config = dict(
    d_expert=64,
    router_score='sigmoid',
    norm_eps=1e-05,
    tie_embeddings=False,
    grad_clip=2.0,
)
Below are experts of layer 3 (counted from 0) of a mixture-of-experts language model. Rows are named router (the router's row for the expert), down (a neuron's output weights, with its number) and show model dimensions 128-191. Each number is 500 + 40 x the weight over its row's rms, rounded and kept within 0 to 999. Numbers have three digits each.
After each expert's rows: a language model's description of what the expert responds to; "comes before" lists some tokens at least twice as common just after its tokens as in all text. This comes from a sample of Wikipedia text that the model never trained on. Tokens count by the router's weight.

# expert 56
router:551488564483465550548524434519470460532489509526521498495531498483455516428499487538535482412544503492524472497462463538469498542535467563479465522404528508441542485459540468541550555522520537
down0:482559489446494463491515472481489444460557573467584472522577572433488443431548490498547425494482545535541502485465531466538487477521533510469502448488437474473594433435531530556548459515541574
down1:473542446441521453503524525436519469501582464527417584486512509536494484483516510490518500509500459508480492443538480492485512516505503476577507454514451491564544447462516514497510486515548535
down2:496602461462513516527469511518504517378511531505470535458431512484500450507465483450498577488403523501441457453532533509482444519523429474583459489583480531565519484515551526425467561430525485
down3:469488539466514522547539468421487465552448544532537598486558495497479441535520440465478578495465530486480496454518556551446498458464429448452549512461498432495564464560513522535627501535543480
down4:473506515449547467476438450473447468476527561494461532453443472500547451571504574505532425486493594438544463515429550481489528491498497408466485508499526538395496504417457530492543559494544525
down5:522500511489517505493521520494449590514429552497493518493458511561491505455480450471490525496493575491486534486554517534461476531394455478542581547498502534532461468536490509518499479447561564
down6:531482443533519529484453501494504467505447446526515538503498486656480536510498490441508507480493499574484443533494540579486505508590529552526515519550581510497443513507527498500464485457510508
down7:513561541568573510479451562523527476515491545482511459475510473533505472562564468561434519495524520446542514460514446540520479523532556517574459477506500520509509460524496468449450490494573500
down8:516446457517472492494527548493468553519439488575523543504534445615522543505604618485478452510552481482444566534466532491544420518513474467504457515496471571459452458507484514412499466540448536
down9:548490478455470462437442523524519510566507500502401496448484553470610458450540488481458501565473506488509479554454526586524473467522487527593537482458552519498551553556553575446477484469468534
Titles and offices like General, President, director, Chief and officer, plus word endings ron, ief, ight, mostly in military and career biographies.
comes before: " of", "ing", ",", "ed", "ly", " in"

# expert 49
router:441509494538543531522488471543462519498471566502542490533531473485424488472514469583507477435504506501493550474540502512466503556556488531503521526406445547539545543468484463536491590536537452
down0:538473493534536465469579500450460487527454489509515525481497519575551486524538457504506474456513520516477457509473465495495544458487470510469469561527510513477461445493490538591423486479498507
down1:534498503507526534507498504497479424544501439472569482568475468530512541523531548412513456514531512492428494529491518492455522536510483508489512582463455542480531475553538479519503491474491499
down2:505476528514516551412475558464562509474474477493480521489458540529520430482492463506480458506480467488489466503643542444511415417562467480580456452472434503616454507466510552509420530488512484
down3:527485486479562440476443487457481452492460455465492541454485470543599491482596434515562503483462477498564536517485491497465582437538503517523512560546524504509564505557541501540479485536516516
down4:442403533512509541493474431503515524510572506456518544569468475431496496545472486479493495511552431479506499498477538464470548429553463430484427501540497650498518456422476466504447500512478490
down5:524450520548501525427499564573501474539506582528508464489445568436487570485532449506446484506513569553416523448570472530485519523528445487496562509528476535501533496485510489494520569504529484
down6:446513521473576509532535465528456517491456579460451470517469453552488458576489462491439443525501462469559504503495477575524536446520465527420517486491473461500498474572488534502415474491542496
down7:495553532549533496459513520576580457485471507443531526545546417514489490506572542524540469496493490488515535444553466553487476474506573466517487455572463459504458521511487537396497464482544458
down8:402443490451523463549500412446538536472490493541437443456485569534532524521524526468460499494531461448506443445462462546561443529499529575515401519495449507564577505442508540497487484553474545
down9:453420523449515481517487457469553496542488500575491538447451588460498523526539456456446558595489579494538463521504493576448546495548562545563483551481463513519503580519515584505436453539514498
Final digits of years and date numbers after prefixes like 198 or 201, in lists, tables and parenthetical dates.
comes before: " |", "–", ",", ")\n", ")", "."

# expert 30
router:557475509470542504493491492559454514501542478472466502510526537422473507569485439586468497500524461480542414493494506539401502496511538492486492517457490480463503509514425518523526472507502474
down0:437512492550443543458462501519449539524493566454498477476525535480505574441569514407502495465493515482563460454423494500577493450492497435478548493545499492420496545530514444538437483538508598
down1:549499577481471539563516580498466489473614524534512509475478464542496538518523502551522425496467502490503503562455492507497490597482464469495519597481497443501527509500531480485458415581496506
down2:508490479522581612547531494580506475462551542464521529446474477486464476507551477493492475441439513473441472519583501495450448475553508473539487508558580528498479509455508512546488529524535538
down3:566543495468462477512479449561461495472551511543518498515475475542542501586546467487471488475455609481445518452515440482457549545479449475433472522512501486546456462482461493576438533477472536
down4:433501547462536512550411393489524449511515435484487499497448501469528411526543448515516491556469520430499456462525531491472488573472544508480502552439531534537510455443468478446527454482460516
down5:503545513510463428428487493513491462470456504504470459421530490576506518447515467474517489513459581556540523557455460564495436491385465504509569497523478473485532475452452519558439476545532572
down6:573504474433514520449469500504583484515531493484500478496505525510540474555471431475428569532529587486548509532493491573527491437486442491471466521531478463575450496520470502527396501570441487
down7:506524562551486491539506504487533494516469464454481501562522460469489524570477479481526507494507486473569450540482562499528520512510548534553556509518456444516486479515478503499521473417498483
down8:522482491441486437482522439483555529460531478486457497494539543557499482498560465499565513467476416454511484616438556510523503520524541478514483513474491451511465494548503541419531498542520550
down9:512432555531517477505575455529492467506456440515447477492473468477488475407510551467520519547582492496529552475473507562469487444582533484457468448484520582528505482531480598480514480496564489
A lone space token before a number, mostly in wiki tables after a pipe, in coordinates, or in phrases like aged 35.
comes before: "0", "1", "2", " |", "3", "4"

# expert 51
router:499439539546470512559464471532491508495500478533414462461501517417447570525518436530468492464493477445545486477544478490526514473472468515533515525477496482460534556490491444542493545487497498
down0:435510491399445501476585484550568524450484546492410494508500517449460482519532508499558536461477529482520509544497483554510494447478470496498427507528484480508505596490503504544535546489496560
down1:536551478548559535512493537572467471452536476487420534518422541495520514444476500512462489479534464520476490485512584455501487534453513441565572507482476487485496447565554421443462562536517486
down2:474472515516497499540476567544469509426524462457481491479494506494499535461486422492546492502432546545499476528484547489453430516569459501532474482528542534400528553494530485467492522511535529
down3:457482516487603552473542539442463468469509556550500499527559508487442466541516438453452525437457496522517532492492535543436432461473541530530502521505448545459537471508547441599478580482587511
down4:484485426485579521520480450494524503484474573502494530555439539485462514531470502507455461493541505487500456461488501519601511521481383558437346502544581478501563502445521495451553579517535489
down5:499515465476494535396494521571532589457562466471519489535530548482519552506539460447491446533574500456504489467493473534420514462528407494454528483540484494454503464488522519499548505462445491
down6:482506400512534457583510533525487479602495533469504460553467550585522538512479501521470505452496544593487492449526510504493485526564542493465580480518504477544486499482550521453438465487490507
down7:523459457553500443498451512478463474478462581464498551486533488502487547515528538561519468494517532488558564448507515524467444507507598463517425481549527504538468528523517493428491453481535532
down8:476524489541461492583461491486519524483463471485475420487481468562455499527485455528547486463475531525450483481481483594555504514454478534495505553452460468461547454490536547479471396481490532
down9:470501561515505530457478454526469456542506480569512460482517497530517510372494516529445465549553448517491484481472536559428414455530482493448492421467516465565508505560495529509446579546471502
Colons after infobox field labels (Country of origin:, Kingdom:), compass words East, west, north, and coordinate marks °N, ″N.
comes before: " ", "-", ":", "ern", "\n", " ("

# expert 26
router:458487526513503547554483499524419472558497511529537472518512576459445529461485521531498514471532515402545470493537591490488548470530498520505480516403408472513525519501462417518507492467562503
down0:539523513451470555463517521483510521473473593459521458488530510528507459501532469478576557487532493487541499484451439508616492506472571544513515525520498512519562456598481545549509503565534514
down1:525533523536488493463429527517484481481546502542517521501563441491488544430470521477447541554485531473440470495527518493455573512473493486539512505480484530432506522553479452540571487551479512
down2:561545482486471544529435561528485473497566507505471426465495496548517457549526500557505511446457491441505523423593495490507410452509510567549432504512464557502553470469415506465530510502549503
down3:491544488419498501478499528458431523523467504549470470457540446537505461539493449528544521469510503509512498490496461410527540533482509483520509512419477519535501452494473481510502493500537534
down4:477474448558525560502495471470506541508546468556533554419503493543508533562545497508447494468479491390552512518499445446506423523569506521465477531487486560472515486481511598497512516507525553
down5:523402451496559497494514556570464502521359483518471464503502545530529442510526506442498480532477517519443497502524544530552483566543469459446526548527499496541515433471464540508528571544564589
down6:449538447481557490519489548518533505541517481565454460382516501594464516559499498406501549530456521507578546543478479499477547484522525443459452482469517427536532444482520531464425514489537479
down7:474542444529488476507462531458498488473478624478547461508466493484466554543462508516503492527491465562503527536478513524519457546492457508487520553520513458468472598539403473488512457451506450
down8:508509549455514464524442578500549505438540495556455469466491486574496491510473514450443589500480563502481558468509506495482472504554579497516507510429541598445576509458577493498554474564542541
down9:497421567502512551484498484479482556522411525523459477465508559478498522552510497488504490490532555500587458458524518562502569555504499476543488469511507533559515435526512539563543533477515495
Line-initial hyphens of bulleted lists, table pipe separators, heading equals signs, dashes and colons in structured Wikipedia lists and tables.
comes before: " ", " \"", " S", " L", " B", " A"

# expert 22
router:499544504571533585542539479517469536557506492535461503547488552485445449441476505501557473500493505468541530535534511493524496455504549546528511571414477561382534588522582484549500536468501469
down0:515562501458446466436558416577432475503500523516558455507467576484473505485488452465450527508507514513543492512505523593500548457509515475459528570512527512524552456483492485449483486570528575
down1:517505526482585494487520530473530503513571451482497548569541521519548523447496474485438470506494503621489462458479549479412524507410495482529497558533450543456480520539490448573501467576546469
down2:546463417466506515504536444549470474493574492421539538421554476544562500514571549529505508505545563503497528505524488420491599488509513453553474465527496511455469469509482484605477566522479480
down3:445520528469477558478514480488489511521443562536507531484479557484499538471552436403435506476427584534488460421473489518430548518467512552461503600466470492504491446435506488594477468502476452
down4:487479433491481504533401557518458461492536530530485535549497481475521492574505530496462526485506509439494481461452599510482440479498417513421453622417479481591464493430495468501496487510485533
down5:493497432470439505533513481548551493565507563530489463453490488529502501494503425469473480539548535484424480575501478534497510554526551461494520542493496521493501534462453517445527554463501566
down6:466547448618582490502504485482552499468549488553565532594633542480462520530495463412495474551461511449507520537631494487501502538545486473488468529570569427519528499468502495467471457526446510
down7:448554589568490522498441507531502464471497540519478594569499530485464447504481559502510514527557492544557532557498458509536510590484460511519486509462504464461492542521418471389540492462508470
down8:463501462499412470469503535482413570525506576491476509467526474535468513470489488470552505478569508513524567483567457606459458565550432556525500569509537579503521502512547540397552487468484470
down9:466454591564476523492497398562470562533503474531495483497458474475548516428425482529457485449503499473439468470439537579508456486517485500457562456526489489505499500502466501481436482471548514
Commas between place-name parts and in dates, plus table pipes, semicolons and dashes, as in Burbank, California and December 1, 1800.
comes before: " ", " and", " who", " which", " S", " D"

# expert 29
router:510510521512474515495546463572428515557463448555504488439495532457461504502500444490461555483563487486531453552509522499486563530514531464432489539473530506482515583495490557579480480477543464
down0:505516542473523484421472471511514488483535565572491457463517522591458488463525559482456501502430557509516532536480460464586456487455485418472501495617523523493504435494482493499468444453483564
down1:550579518483502564586441558517498556484535456511534504480464404480511454499529411492508515457473485500469514526458567485465481500461469453514540515514484489517512528543535564537449491569501546
down2:454560441563476571520468519588472505562503503450474481417444521494551464536526529522414466522418538496488516477587545469493525498520464486500450479527477455553541490533464504533450575523449519
down3:532526526469499554507499456483453495529471529500463528553516488443530540469445536440438553453442439543488543409537424486482506512509510436469427435470495603512497459502560442529486543503488553
down4:489508431495473499488468418487549478509453489486413514488513424480514463518542477493511544498509513414475527432561538513492435546567447448501550485557444546490495550425446537479561483443527528
down5:472546492529522459515511482451514520481507494506416480479496533536453589512577455420490455534479524452475527499439454547511451473459419444492557540554552473482519479548545484497439475480483507
down6:499456475552535506502514559487519443562553540477577477540522432599554532562585479509429552531563511523485506462526536550494500537493526549475465574473546399563504559484519453519485406520486516
down7:472551490521500531478492495460535472503548551524511446464521510558477476462521575546574533530536412487540430547508471542457469541461583474520495503516519450453449476523503537549450546488528424
down8:540505552467507433476497497412447467498529533510491493475511436477476449557481485507462505411493473515501478497489391577573411448514475459509458451531498466522502541498556529496489460561406556
down9:456458563530516567463472490492468503567504394479454438459493514469498455512454562513504476500483499523471576429466554556599479532473489499496512475525464553477530458486465483472557500483626550
Blank space tokens in table cells between pipes, plus second-syllable pieces after a capital, e.g. P-el-oponnese, Z-el-da, a-p-artment.
comes before: "0", "1", " |", "2", "3", "4"

# expert 10
router:581485473544504498535487479548478481503463495497527482513489464499480473517536433543514502478530459474539503470588447600491503504518512486514482493440502545455508516417506523559584574473525450
down0:457543527471435498504481462474470540491579530528451499532462477549484455494522503445509525449487587473526559562473432499458457472446530449499526505486565438482483490426460495456487467536550497
down1:491492549402553457550493523519505476515604463509577445516498478535597554466521496474480511510508549476554524533444579417489472534487490502499452610473550483525538443485447460543559544555527569
down2:440461501470491521492457485514443563476469505549503515439512481535545393536514490492480510501465530504477523484496444480489443472509535454585461538526463479554498545480488542550509568403513502
down3:532517499478518540485472465460557489534539445526520552547574461524465479534524568447450588484456561457520500510466502536468509510535472471515608541512510502471429498482502561470497554537570454
down4:449497482503509571529499493502516549499520463489546505567490454477535538422448502442439448518563501515414486412410496429501433508592501554478470588519465536436484511437472485447419496464556510
down5:522497442513530425423529515497483554487508522541518553483473527515503551433613510485509450471500509578552499479456495458517559527518565466489496494564458442486463472475506510555528615512547497
down6:537503489524514450439456514490509567470544506475504517570533539577459520546456466429500506558553517503576512479438503519559532490463458429408511543466492474479500470442556528518447484462518504
down7:496512509554517499553477537463431526446478467513517499456482438506530482525482521490567490470462463524498484514482477493497543487470539476516480419566451520511458528465518567438495491486543507
down8:487439495504529439482449562507566547496454515474482495422503478561477539550491506456510546483545586488482499458503510549475527585556486527576521537495522483470478443479552529474525477503484537
down9:515388460495501513512476517531504481456565448551534535530523504545536479536476529514519506450517569482455520502464478572459541474576521475525516576423494488459513516485534530486487517475588530
Noun-ending pieces and common nouns, often after a short stem: Pol-ice, Sc-ience, r-acing, CONCACA-F, plus power, water, fire, control.
comes before: " of", ",", "ing", ".", " and", " in"